Experts of a small language model.
Size: width 128, vocabulary 2048, 14.1M parameters.
Training: a variant of SOAP for the experts, 4873 steps.
Below are experts of layer 5 (counted from 0) of a mixture-of-experts language model. Rows are named router (the router's row for the expert), up (a neuron's input weights, with its number) and show model dimensions 0-127. Each number is 500 + 50 x the weight over its row's rms, rounded and kept within 0 to 999. Numbers have three digits each.
After each expert's rows: a language model's description of what the expert responds to; "comes after" lists some tokens at least twice as common just before its tokens as in all text. This comes from a sample of Wikipedia text that the model never trained on. Tokens count by the router's weight.

# expert 16
router:435476439579486563396490460504504491439571491510534504470410489617529531482527417466446534435499519480478477493552488535595460439546519482470495442507489553457463495517508494490513441493620489515456483505419563476462507574449481477578570530546497529500462470521462518546469471459480571390531435461611490405489529611394481537436549510397472473490413644496507553505532520489397486469504
up0:413418438534571478432446510448458470440523556437402507519481493479500586363491500444525509422623498578481455497558448454464481475449515548426601547573553497461434445573434542466480535478542462534521454487542427540487591436455488477568482498417560502596594475533523506547446494463520518471519477542445469415501486474479483529436525515449598538506512542508433465478611551500507497459479
up1:515407416482545493461475523560465481494542455562454541512407529528541517427522515439522492405475567498587465428483419575523544380507521567488578536470379457535498557542399523647471525477553504475521460490446538503445549548500557548612454412545495441594432452548527567506497443515474534474542545536516544452562540522480467468551458582518444522462488511528464525526484415506490427500516
up2:458516495514519535501406418465482511476496511568620526426478502424491496426469404438469526462441484450595476557415525497521550511518517461505522550498461560530446507461512505448465601468434467544436534454496506516441519510491470436558493499513480382500435558457571515528456465516541514548593564414448566469601431496579499483469578471445513522509422526482487597557550576604448482429405
up3:365486459468552506564476605443529533527530419460426497493490452529486504471439390455513431458579438464466481500574463564517433518461626475562533536556554549485566559468433600481527447481500508557375529447444573492491487529515489453576505522494560513571537472438465536552461552479422529513562471507480524482516539460485535489487445546482535432542472607452540574469364491473467514537511
up4:492451545444524497477399534552429457475505486483534431526521507563448530476444490524439470435547494487494473503464487434591624421586460455492398468525515576595524471428538436484570485586508512501457469580481576584450475519464448484558485446552541534523506530470434514509484412410458590514443439460532480456521474582527446471458465614484474549544463564469584555460583532464451421545519
up5:517497518534490481556492562536513462436432502497512462455485474551633455538444451538430438514520517484504460539572484535573454544471588530487560420520428453546464492526520588525489451448624538528488502543452493472398497468419478505549451438465471573370510426466469527527512530463448449486591408521466552493509561493471494453333476489495381477565448488501546461455584428500459492480500
up6:504534348555491467479528490545525610498494542483364525512514381460439546536521494505459550449479493508499434482503549514450433489472474465492467473531454478431529445400445473512551429527582426575512559536497472492506600500485451515511520554457397519513534529468463419487564529489461564475493423465496364476484527516482528497462424540460440464365463470491533535508517581513639528485482
up7:452578495477511626519528439547470544498505502524568504419395573479480535564532505432468492485485534494537620512525477561495479545510414471498449444502467543471408543567536453554573424528403497516492542514474438538486570475531509451568502546506529428538341481468519454547467532408455502499508451472525492400440483529421551479519464604480497477542448500519452522407477453597479588567487
up8:452534479506511477552523459473479552501510464521553435363497511545471496488434408508510572517505513492379523529510380581524440459463341434430495483511456518509449554547465529555503350583516462478416489533506490467498514522549538590473530514516498483481551422524512477496526522489475523441474474516397486627518538602550424370484486512550505504462487520548505483551494480534496497426416
up9:484529422412372582475443481462402496431485550529465493483521463543543456531497498449543536512608480528433413501547538538523504505491406519476368524595482524463550490540513506507422456508439512478517501499429511424464532499515486545596583434466496495492438397450461399573401463441451499548471516557510464512464483491413516484550598442411461520576500441494503455505551456516482514435551
up10:440458519495429435445484445540505560490507479459503513494440528570433589470460447473349477567581497543520537366471494567538368537531495425368502512470445537467441477465511497488474540437456551494463522422473488549479478542493418544510588444506503603634461448496496447507487551484510561472484428439555531541499480464497497549436548521492466562558484584457462415477482514486532526469454
up11:532462522522550493554469548525502542483388543469562468463526498437492499525486468449555469525531419376490542420567389459543465451439445515411529508473541543498466441562592461522524469551520501597459467570497629458550532564523462442598540547475516519508493494604462384517640457486485558515506450545611588533517476489508534505517533512429457500503520562490515553521486478502423487441454
up12:519472517461396473457526413485547380505518565480447608502445519579527577514374502492448465461407520461439478513589573640461455472532502488473481505427497466568462491448503448546502410494513531624485493568433467455452497494451565540488503521462454561396474449486534493486509564443589549474510508506555533510443578490470585458533533535451448482479467487551470447559510472508438504413481
up13:472480493530485442488499521562485572425545477448432525479536437591533475521550534432517565501456536483427458462491394599499550498539499431522490479496540539553492553502442548488510484420532457560549517492613558461486566616516444455557543517498556417402516418382447602508519569432535506511540430420450539535478470579507540553508529466503473485510518462532551453564534506563604605463535
up14:476516474519529478435618605514465469427475438530496466504401537477601494463620421461566542564509452529513478498473382513509404525485519432458524534505481501480449529493538484483464502517474464557499549628495513449502543442403443507486501535480597552441572507514529467551471493485472510556455511505515588394507445498506559547376377575473470490500470497515498521501389498550412536496461
up15:452493403517505599591520503553474584505436547557565585508391505495478507511408485490522524533487421490499545499549473716380531441443492420487580467587505513481435467491505508481575447528478514501447589545418620501531509461491517533523586528550549516434492469493548512495496529521457509535465506435487515491504532502485503431496533609538498521475508437416460537587517487510503480476467
Word stems after openers
comes after: " (", " ", " \"", "-", " as", " un"

# expert 14
router:500527469472508610579544453522493476547375572482511507407494464515416554439400396580457540541478475502456559544509542474503516506529525506482557505469508378622395498534525540555508522516359520573467409492437494535457565501435507524495534518540491515506464490432462523517460558540528512385531516470539409509505479518481404549516507485449528539505429599474533497479460424483582474513446
up0:508572449439459500511478466496399479495449575472513516552458481549462480563438500415533527517479533467501472579403521521359403409525432519482560655488559489535440459497513518441452503487384494533366518443575425481518468506501512540534561467494525519483511462484491525546491517456549473518425539407538449556558499514505496579468447464480481463505438459541498506521574410583537546552409
up1:544508466528543504548497539543520463448369503530518524547476618485517453449453561425499515471453399497501564502464502470551433504469475515473549508378445396534359441543581569546570475548478466517548416490514415499531461555458511596505576479552544472466571509517447497472440543556443554487557553491499403548558450429482472492392547477536480462454432468551564492577466477488507525484490
up2:597505521544545591433483420549461546419477532574469467468445450525528458463487602499469524527544388555475529535403550504482502504566521531429576498468556426516547535488485424467491555614449489493501502567548496507492524502521483511492543495458471512498502425402513582455464514547550689526575491481453341543508488471579516529531470437491593481509457496556482559560515516508518516518489
up3:471498504514569532535543481572563487516507527533479508449513514546519398527506490546548449476380464610507482549504466589390567481443519503513485471513517549593530452527487472502514538532394515519448434527517390485462554525397434494568515524429446473396454562578556587512506473578562487534417516406430525539540514496532458428538597480450504567505414422434440529445500515516513524461463
up4:483491527448504591550459512553430481448434554512456561513555503512516562572447474601479463516464460587428523653464520571460480485534499594586631467505483462584510519506494562546504405557459497457505470438477449520478534495449630514444541490581571452518504487486462562615458542517561459493495520487474439485445450500492425462450445443478502560559492506435472464454552476472492391522504
up5:518440512468609511575506581407451467407497508497528413445492548535553462557462441533508577502485494534523553553475516400459497498524476385430396523487487508492439472571457523542491564489520470500439499432385491509484468602477500532567544480559487540498410503571482562494495534545451539504437462490579503450543550599435405522592496462506508435564523487509438454499509578475569591578495
up6:458581581535543508609521480575542539570509498402376499385522533494470476557515399560484429516522486518471557528476578499524553497391380537479474501444472401556517507511455466508487502467453526553518511494473451512458416558444444519491528481519482466517464437593473522446508496462526461506489482428457407511461402430535489459529542472471443435492421508416433625465522481582481507512461
up7:468455425514441470434537573545571487512534493444533484510480472565484511438492466612408478564543434517443551563403555476587490478456537569499481437492514456474520445477494426525468554494455465524584541429412619469438478483449456549524485525548469558417532513454470575526508506477495504461517514507552538454537518520439615551478507464387447513399516558531353530501508536577536506585474
up8:500474540434473484584475435496519481549453508460556527617481476452521504356495385559543475499569546388406579459430550476524438523519551496535547537516497548534564442545431530570513552562394397465477531481510548528467537570459532524480560494499440425466493468520468471624450458505428473389561520447492492515456600448494442505531557478522482505493520506435468477500507525510597493462454
up9:492504492510472541443520496547584531637537456553540451469482497490449561551547482587499537501469482435465413561440473585528553452469593442447596509581488424596442427539506509464565545526512439531493552459455515514545402592511522445524427543512474419538503518464515483483429486547470475538483447469554479511527549507574467608605576516434476446542583574488512450450550486431520442523458
up10:463551557486574580532486477551495489481484585612503470512476496439493511469397520605420516526473417414486585503422483465378439495593498468509545475556459493504498568528509573430465428445485551567452542446472445480457489435556431533510492534482510529520456527462499574585429525504534490492490435430540391452375482512453539540487563471475596493493532517503529583517513457537478385472492
up11:520521515514483509530524460576445499465491534532444639481508479528463421456431578599431528441407563444410472547474490447478506510526363479498517558528481476508489505595454461555514507528672513572481541479428528529478517517568549549496511499541474526528392550452490425563527584496424458528517461494482458481447585555479515500464437548505556580428474494491557560520472440501396491459503
up12:389493408437514613509510510546387510539443501573469525544442478488490486520495529470457547458509573497395503494490603527548454479487483472487471490500462477574406491588427529433519553412583584478585472558539565484479500478509466377534495548457442419437505578488544463428541495528467402524542530561512538507486471557456522608521522463563512551516548490486507564505480476452472372488528
up13:456604520527629525496434454372476555520520573499546433438521438528486501496384511495457529509468373537529542464454442501437483557538575484491493511578560625516503634528500507529484497494534586488498494471585524570511530501513510492429579586503434521505595481486495480425453483520474611506488512520504451516566545564488499569427520435518606523499485559531469442515494485522459538549479
up14:508475584500522579470486554566480603536513565557456446537406621590476507433432477496531466518437555574634426499585458435590485545515532532521574480463461470474450565486443410529465539518440482577398459470491472544525498502480486462582518527533551523456483511508437443492444495526484414505496386450511461543461560546381530530453473446536519537494459483447468548518472494509523550572454
up15:521577432506438509507523593469562527586447606466586524524550547523511496477560461498617520568555481501474474472606526512483484531501584503519435486557451445473526550487510471574503451492441513501390467534570573567515583488459541656628445545531435528506462509386460525430555485548435583472505446487502485485467474536498512506465495491487571474461454509400526443572475500532502542466471
Second word-piece after d
comes after: " D", " d", "d", "l", " de", "D"

# expert 19
router:526516490398491476540445483515398521489458480498543445447512440572594440517482459488541540559540413599492469553606497493510478377510460543463580482499517580459443467552510547533484526511418422578387420489495522499481495650514488502487516555579516421523495479510468505516514517475438509435567499520497487490543609531448448533521558456579560483505494437538511384554562482533573473554542
up1:492582486432479524498539536496500520513447531469516460492478431548531562544515486454548505445530477475571425544492576495529611534467407519508522502541519544627569505465495510490550481580318493479402578454508524493524470483542474426502494484469473524558488481476512492493491545511487432491434602471671369509519458508479479471503567495529572419481564480521516405592482503581519476519442
up2:551445501479426440605524581482474483459487509517554480484452540540470517498413486495566562492531493490489489414656552500588548423470438540463568408552394538488460503435470535538529533529473435406444524525532581483533491445419452549577446552524503426494512463486379516493503440531598464508537488632494583566476497451551452496494530568544544446542479510528488460532463454491557471496464
up3:583463504523432429564507506506528488527459467462542462518520465646427454478527531468496545399477480530518445506565535499452573525485434432494626478523445445448514489556425526564462521501441606574412581537548459540532433524499453527559457472460447565468438611489502531552463490441424489447512443525510500514635573506511438529455543493516490540555556488474481397517551455478598528513512
up4:530424510355583503509493521531443454485518478496442541413510487494458532499419507426564526528542505495465575587575490606457410498440501543428498427472610516470459428554523547480400510483495489457500537450484543545546520554476523517565556588531506490529453542486554547416568500529412493495489489490438446474488498447505506482382522488587533393431555448436542442485449524520557453593487
up5:445471513542453355516504475596523634420516537611587507499516484487495476543589478548521493507525568392535519570497527542487461470483510497542530557563564479514476534546580508518547434473508596557501596514576543441515556551431606508419496535523527457570558502500540474501487489544441481411480510504524456461495545526507457401482585529519503465527542462479542364508583484532530535435499
up6:508565560505512487477519529593525463515461435489409327520515494454562521503497529520544502408541463479592491480553497503494528427497466432432553435528508493448504448572574558569507544533479507549440534496456475465462523569526522479553435544440495487574479492477493477565577423383447414484593487422516535427513582502446455454489566544519501570491470428439482474491528632420473505435537
up7:484499583510476446541412444453546470484464461536492590566474426539520483440552421487511447525515509475407470463541535427572470436485476412467529554520473504497572466498471518544506507609451478469521428493431531514541543505515549526409477492456529508534401499461477443535579510500514503518430603469497477588445538570501467462480606410524517468561369465538448484547523649581482429538549
up8:471465460440477419486453383542495491511542521505557572483585496549422406538484487559538455576544473515525480498460578474482469578471462577465557415496399521447523426589549482477526557569513489589533388548482505449551469508568456478474498467518528428514564510477427518545455472455505530501570487522463545574601482511467532473545477495516426457519548525480479461557548575661584468501570
up9:528529510481506580486469507474461583464455509505492459465552480441492470466499516513563473547517497472604500459466527521549399357430521449457583500546536557526450478493442495467454525550466514588488473541581449554466520549465464487485499577557478518480465538466370512366508579531460447518584500449569461528443577588492397518456472496531475528509400483402538450540391496412494569481528
up10:551457478483469470599520560479446552510520465509566489408562546494553503599518371503557502504455483570558485627384416545480493399429483423476441466529548471490431546492553484464500485495478569526393508531444502471441534604524512471482592548547483528536587523555527480501563524434566394569501466439511492533495482450521466493540493434513556523449552531481444499443501415548561536450507
up11:549480464427590503511397467521396502430532477584513553438547518510495420467551464483530528564405557492552486443560535466510501445514510450536441382495553532509503414419432443498536507496538486444491493557573510453470464615500542523431559491503517427574462394476483574505514529410561626489578510462506491489557530486465520483451402490470530517519519540545481507434528495505586470377494
up12:550563563499481549518471469563393470591469499581498460478462560529504454492514510529400493525550514571473589510516494498487516547452511484496567455521456580442510539524421498421556378490559488512479384524505436517452471613505426493492537537501517443445592480594461432395385490499629447464545437526465525506520520490426475584503467530520476500507429547555518488500519474530416588479530
up13:555464454509456452444461394522496541512473511451526447514498487435479488470495542426498491483526475427530421509606467542467441640444446440409520473424502390502476483557583520500482516452468542574468443465526541593481434487539442441523533460591412478501506500420508540447460505514462510473521441532524524575500441517525429408607551446423555551520527463431502423496512540581505538422414
up14:513505496505503519532501454453465579499513538490550523501477472478571494469402508543502573578566439582516402493471541423500525464496504481527596478540532511434519409493560443525526475546521525536417490601567541535537548484475555390534513470555489508542496526545440477575466530447450583488505412532494443492481560424602514425539511479589522521476433407400455374534596496511403532554554
up15:411603446447383464559543563458464525539472569589435470552471442492555499432511452545489515451558478474646512526528517408612418477491488517416540482456414506537446573585502437403507571449511566513525504479598498512498479575443478507549498557464549503463515543477530451528440564548459535507544533448601493489504565519517499492534520478496552499381583512538503522474478542526544486543535
up16:449520425426383583489461556545534469542483587490563473468450517519680459484443491439531511448544480488585554434491458504490512400557411490495485398574488595426376530531536585513483476430471462535469472512548531517575511577603455544425477490521476484525512488512508507571572470511556491519486493471536489479523486464392571516502522460507465528485595529458515475516515464540437533451535
Syllables after capitals
comes after: " P", " T", " C", " p", " t", " c"

# expert 7
router:469486509555435532585548370532528539478563572519561538532498480450474555498506370485581545536460478477525522553522510469483524557496512456552480473514507451638406469447463429511557496436525534550541582508508509486518538492515524506493457449466434556533545471486457475475546517529476533537481497440514506507489387490483484379436538515455485494492525470440448591461562411527583486308416
up1:403471583430515473532537416431542527492419472490546523478525455445513548523445429450510475534459479532529484552466481497445481454458416539489538425564597602503520485616463491489541490518480519488447471520464438476493542491508471464501426534366422491513449527537440446462494571554424481410488472451518499634519499485500544476445559500556460488522531538475471544526457437433680442426509
up2:463470524505478559471374558528483521558530481494550515500481443562520477521584455560494526555512411491447452522593544471544474456523476449429498394569526454494503403395465574523459476504404543535553468527533546396443432497435484488463602414534519424504533486509563423459545458617541554524544506521479467407517490417532469468458448457503464403532552554498464553484430460456442477444478
up3:466504457524590603567516488407383583469530613535528471484496473447431480543453430488502580482452516499580454446502431472433467670543491476500438468445518522495570500466382498477484501444472556477530514487470629483502532530531547480530512562473512494543551436551515535477487486531461586568495470536552572521527451496528555485500385558445488548459560470473457529595481534508564527451449
up4:485540479516486543566625451518468528494447494545498457495503598435509514507497427456503564480472512520572579513448565458566388447491553539454530458551506465571501460509479532555516586464504566504532572432499510514461547437489644490525460543485509587437505454479551591514502507617484513530487535409427444425499503506479462433509485484434494591436470458459393553454523434498551372453507
up5:514443508514393523412568437415500505483419566583491518421510547439449512499536487569535484434497506555554491453488548505554513640512412497465467446425366507541509465491407450558515461501486420441494521591434468516513456578527509545477427510556543444498509562506524440488538460404533450565516513538531542536447477469531483539516587515523445399518490575499534547496556517467426491521617
up6:476487494533461439513534363568459469533517562568575562539499440493514521518503455577448440457426418405540544557669526575529498507446465496519500510478410422565470445439524495519536478442581628461463493498507525450499592420524552484473485382499466491497529449477520527485497467556512432519445527433613486580485485531453490456523531472529467553463512502420485538452574481518500451487443
up7:474505469508459494477474447478527525501595494510474503517471502515465490474522450491494518545483487444529525526418534494524508451530644546501509516614288512531464572488520475495536502479420468573521485434527514432527532497513467527511524476496534363539433497545521550519560429508482472575452505547445662528513480565511504559583564486517402520571432543508440551466389421532495441479474
up8:521385488476464372430589528432466587497560445483529456469509477522509511386418601535573517429530504505492390537391522465564485506517505479582525440516434452519531491458489473615545497445442589534529527507502586547519387549534472511493475561553529547509511466524475474569560409399559485543524571528513525478510522498498552431528515479530521505496601407453497462521497507508453547511534
up9:420587549499506564512451600475499475471627460490531560465570459390577440528535406504523424519510522465502434589502538569510518536551471427527450455589505509506471471495514532491498448520557505536466538518474528517536581556523556511484398436462488430470495472465488428540504557491549484579541478453517558524506451391541433372529476578569550485601551439470460506531400531526508461513439
up10:507571472574423456427449567445499499448523555516590439515518499555495484451549474403533494570489511493519465445499538496429482493438509527534515584486447483494552514482455519509572558474403585539496450588520516506512486478517548506519472564426559529467539508476522573545604419529452604490387561526559587526445470581450547433494588451499439540603552486523422531507455435491436486387471
up11:480511463553516492561576428422449476550508404508473448493402478469545510515547515435522450483565513528533534550582488508644569538511438543464414433437495493525510442508435432441500539504425430426402452532452516533439506508437532547447511464477486562584481405468524572444572466470485514503519518493463460450496501551570588443408445516536467540606373467461470510528551518572485485520482
up12:561466559495490548551480511510521509486586538476465434528446476466512518458470517551543548482460476472463606427473557419564504510489544518449490506604442516411442486459521433523448494519499506564592459644449517491583501524529611456530609624508458413453519579540508471555440519489387500508577525446564570534459498426464495479584467478511542553484504514502492614568514455568502510499530
up13:423526429515464589575553460542409542543507556510540552534503460507455514490574546439601449485416492513498510525484438462450520541513442494493477519516509403531443441500480459478467450448525568493451614477502561458463448415505550519570372384455469497557539471367498595478552481516448508526553585439453438519556448481513491442526413483499545534490401438471432470472527453472553484468528
up14:487611528504472526454511461581473546423555625532583437466507493613508556406400484488535566518561469503485508498363464493627525514464384475478561485478508498544500503468457462591575485507520494504386521564407513530552432471449526557457490508509497479480568471460500490480517529410448497468404454471469472479483496500504415543509540546558543457410406491544450471483520476504503516423473
up15:520454432546503594468533500483465541448472581510484577534498481498527548486458449488500557542563481384467469479473491495464564526561624468479521439528539483502571483561486483478598527445483558582457494563604508517608470590394505576443520448499403507489546483498489476400548517528490425422480409415520497512501535471423501428469492614535496541364462539483535525471519431497492533458505
up16:509527516546523487528556543490454548473469509483571480567519575530512457503501483496532540482560496481440506538548434453486468554414546441521590476437500477436453480429459453469523600497491567448521523568488493457481494601555653564519604548481501534483432501526442543474519463522469525521506482403492527640447439493498483507566476436529402474455551510400578407499587409546515548393521
Mid-word m, verb endings
comes after: "r", "ar", "h", " g", "b", "g"

# expert 22
router:412457456494578442492433457464425464490579491474594585520501525439459488548496533476483452539508510576468576467483552489447532504582460576517482576480497479455452423466499551504518384463566538540547545514533558524670529488573449497534542545531546491492468536516553497554560598561545466488465575457488432504541587494576543562441473466577482459528476538525551455462603580481529541511582
up2:513499550466513518460410475535529452488521490525498504450515456532520477424482545588560512505493425613459510561475497470504485497372475487422579498599485449498475489648513509486520464559448590503490510499471557302501504512506479479532535510511552480384634451401491483493380473500498575503491476525492523496506511476514502501473480481484510468389488521460389523462441452510512408548514
up3:419529556391445405493568491510481462474480473452506522477484470431412513461439484451517488424602440505485477537514551505470446533444538485542462460494443490591494429544530439433488520522377535593417511435442487427525433450602488472499523584547503594436510557348591512446434541545507466561493490506445524471529517441617464512439470479535530468531463517526490518522527568525539531473486
up4:398424509487468467575470422497372444508472455478454570441477440427516515545473468509507528501520480511451463513508525531549541437506398524458482536518529485456534454503437492444528521523508376471505552477511567504606446446470532496407472412528480480514473513647556497480407407447485480506490497548467467457441414412549457524531444559422535457559479457381443509458483503533531519425415
up5:528427296516462451390536582464495485493493504548609465494533409469535513484505482526529476506445448503580581523543433532604544486558514449478399523542537498432485532546422504514530516494507510518511500591467490387438494409557591505489493454489496538549506504485527512477547529586442536482470513432518470571532551450503506457457449630497551507523467491506463533444472586463575496442535
up6:502501497518512505439527484504499584397508492502574496521361486593475504458452517469589498638574519509496529669504466496515518528474471511501482415505474548508526507524511433493613552492573485393479509524490472438531515619498461481513490537497531504354555509471430485516497534513433530480503468496509538545397462576578528490436514485540553486492495496498483487533495471528415398396410
up7:489500480536535617462509511579478498538540493445519511579468535592537440504451493532451542537521505467565561465592447511517416444463481546463364559389523473501505563606426522582445507527407497457419460520477412436517528555484474527614599563559551496520549506576521526538536488435433535460491441527462409521519491454543485488499533471501412449589457576500519540440541519537485515521466
up8:494519477524570487472423492516484483562477441568512551558530399480394502550483531528429524484525496503387493600508559508490525511512480554493579566605528596477521480483413470407499445537546458565480468444505586462420496422375568552505510563468478478495533551519527499466469451533569535467418509467514482510456474524575549507454613427520496586557485600449435550517589558535509504471558
up9:563439453584543518489595418604528458497491505558389447464586482530493482496451516515515425609490499475478499508449435417473545494426403538539426497466434456531521452462473478447521430518549523514495593526493559480621370521547470485615499519540486515518427486426525521458434470454498453526428475416547453548545445429552554492424533510496554488522453569543478465520474455503434469534468
up10:531398478488528520456471522449453433428521624488508543507425501488507523437492538446479587433470548537546516518397537466452420474616525371508462520643521448537529444509499458485482526499478426523441586451538506385515467456491458496548524503574557510426511542489526465436528553530429488444533506492472444471495534522437622485527513578496530416442480489490407485501533510406480571481459
up11:499477457492512486408529559485488548513442588503452532503431419405432523426498488592434599502582517526458596535550564576437486475435522594428465482410508449552446512538443529449551570497435457555486365496429563519546518495494490556476437502445563450532479496522553487509555553483474390423531540611539429461492529541490507490525523455501465510450525523542554460474547525493605472536476
up12:420530497453502488443521561487510467629530469483486493473435559542464534432557581544502490518483446472472448474459519428486437519588466609394535435551521510498529425569421498621473528452590490500387531551538433496546513500535416561547406504499438458492479576516525525525464461478479607475417517472460497542558538515502451562478521531487494484613566525485583529484558458479525613528495
up13:406584488559536592464511400479466516502552442533580636555524526433563466496569485545604460528487498458546466436528498522480478482479447451507522524491442498506476544576572520459515554476591524618452538477477614409527494552534469473513596518463585444461405542483504508463431502566515546514491468479518527497554508519512554438435575410435522498524507406520452483456494583509541467559567
up14:478475310549442514511484518464499513439477545507519443475505498489542466480497478575490504511537418445650514547434496520471472477458530478429548565546553524501464529490529492456471434544594536478577515469457503540561437501648491495615411495553498506445415492454575530509519520488511406405527475471542493457535636493438520529500487495572550415417515535473525442485492503529440548496498
up15:496537427505451553432461500498467440575535544514626475454487478435504489490567474507573484568495438574540527421441457483493452466592513581497544538660513463491464576498526503569431435459597531435495455585444525478517507512521383480547462517486487562535475443449446536553634502420473470509524558469537436571436535461497471530518540523414525511474534521551530491372483510502540526534526
up16:546443506572465374543460449514459469481489446426530511480558481486517499476385491518478583479569473478542568425464443514595583543379437450506533528490496407423511504499433490437491593441578495492470391492488534544549392515507481433500455577513454508443484497496492520534500570530463428520549494512420578575579502486578489565549488520471564490498446503444447477491530461471478614494579
up17:473502478506507474543540491470520471594479312552525440510443488484509514557532541579504518573522552562522432462474522519435564484442547517445589513466615511504492515495483508532470514375522492415506515454503470513552387544467503479539433516515425479513477459520540580484596479562504538531522554492539518505489467455538392517552481545513573460388399571486424455540519549514385479583499
Prepositions after nouns
comes after: "ed", "s", "ing", "ated", "ation", "es"

# expert 9
router:494516490418417526402449400483570514498467551495479544507543494511408532476456540522500430591574488487447558549564539562472459577436515468521535535483497439513401436488503457506512487592412520464504580543561488461587444497517494489515430424553557479491517483554476487528526493496541487528547494494513620598524408465495479552543521489411490524520358546482520467552458538517421499342502
up0:522479416436438479455438523451511557443498543509500385391479427461492506481553528519444488464540537472497487586513527471510484566486463493509504523480502496533576533547496430562435512557503507527547574581535539451518398585503508472502438484570464619450404520527499520548517504474484451466488445426462565506545604419413366559543432572448522510515481558520462477562387442442470510548558
up1:531451562507521534434503487464520518516558564452469514394424379610500478515568460502574505561506447470439517485489609507598426566497421471491527513543480517479453507504524610457543519538667526467556599549474488476512436500460556489523470499488567590523619427581467487440536499548543527495525417458434595481515516469516522558498502501485502495523421483565489480557496472503512523402524
up2:583531529444487416471436442537494586558544533489437536515524512607503556505442563410529485545567493481443514532481555638517445528487477443522457538541466592469520539503478387483456433458476537508491487485504401474571479468495490449510519517471469465526509442524450441491508504504504483493459490508390623618443506516484438631476483459489524407427565592493415480492540469505439507403489
up3:435502474468582419561488494534571551484501508545525509445434444511525517439604600531527391485507469487459474479596555427440513459492534542435468459462446442501503448513443486484451367451503471552547539526483508503511559479520500567409545500516493445450431483460617471510510407510510426469493531500503520499495486489456546595484582494467441510600425580564472533427433590457475453385529
up4:497527475536478560474471519470494444507528421593366513500543424467525474494483425457512436465523402472499489558518551502465420489449575438562574474489564455387500514542563538462547530475523583458428607422513417513499485391557476506514474503493429465379538529460517505420518449514406502445541525401395590459495536525552509496463459528447476449518448512425532541515512468477482424473529
up5:464589480458423617467480474478465515466521473481546499473478538507340523501457499582549507477490443482475508607487566528431441510473523481485510487468440440488532593540487468507496483479457536422421484539472384481542524437536489490528435527549463555509481493455488555467542570556521539572522535593594560476427463555555594474383467521411561540524595472437518455515442526522523534398440
up6:476604481548517548441505467482496553541534537524484544483489483633469429516498476576472481459437486534465487477481542474460525481426409501571568530470488466442474370488438557463503457504563502476464528544561548326455539544454496520470531455436434565565418488465461404538459499523543522475523500483514432447420406442504572461501419530514429471563484527451461532472457530480527423464375
up7:392448495429425522514525423462507518402427503503521483505493542471494533507423539587473442593490528568487484490523503529538534492572530500519344570454498526605461502395417535454524509513450517455423481558492473436468416515493456537458387442507485413493497446489454491563490557491482438438434491533510475465464552549529483608530484465415430485459574450395510499500486456480537496400457
up8:480567435487535480532437462491516474538588476495440563422584404505507550461442518443454490536410440498425540492584521495497444514460511436474418473474523455514446415523384565519408513488492438491468485519507517436532539475541468465608495519470441499422540575534566404586569548523484493412536504488571539558489498477499463565430545399451529485557476553502533552502441511541561491377427
up9:490480482448479504484494441401416474541482457441607622455501500488521477443564527379439496470517459487605512543522554557515564451492514481539527457517451562477476501411459565521458481426494384572553456503474529446502437565486416598455480511552557539468497501438505548445500508508418442461470516545503567461584455506496490468498517500483475510554494515454472553594567394432456624421527
up10:486447496493479560450600480462506518436513515485533557526522402506481531449428458533600554544535534467468527488612473470397392535502490422505554488528484510513448506436386540464521559503541444603468509495531429458508459489560484534604444447531516491489495487423446422535526598547601468425490497579523466477474506454543570510485440508485480488445531445532404467518494431502657495568519
up11:537531488496538578533466468497539361509467529513484480493522559521433481522461509507575413603507516591435484505538512531518491505481495494444595582532468419472485460628497494493487510514545517491420417501523441479571493543450491501590495402398547524439569547574525468437433525470494512499584401493563506513537452457452550572605495546538485505573486558485609485563509572573506550455565
up12:447389488500408435450517395442534485557538539533433525565557539499454569410439543510537479572603498484445525470540531515544511543486478557497548440405440530521589439448500486450582405581503432494460497505510499603496461480476474478592511476465444468538555396469631532488499491486505504414504524496460585514504534432447436568520573539521524506481477507410494478457474527528531602503545
up13:487484479494587540505490500579490578407439497517558517479392522497489668447440519519495484535478520516483491583493572515461454374612350442491528448500503528529458489527405460554502502502453462518503492635527565501519499522531549490472514455523438417496529467560496539518599495477409511513471511505469548483516493593579479474471517542590514430435507514476407497488492566518488457501405
up14:525447479496492514511489449540533437504518497549500586454482557506412507450545561594555449447540429492503594513540432511487551513401587483502525555518478510574432587532498476497543483437497544574475481451475506434438444595494528417491487420518534476573527490446605507476457464535626499477450455472506495498588486575626507473587532474525507430501487561439496492446562456494464343488456
up15:395552501520521501488458526511447527476505546450515577480472519512509509489462510434484508643512502433504485598481566407399530442432516437403558554443508494473499428436585517488571481509433500496518594560551438459569497516493588359516579490560505504490498406545485473393430550473496491463570500480449561621488520489506501586530592508506466443499452506459516494442466508546446532472469
J names and word endings
comes after: "re", "o", " R", " Re", "ro", "e"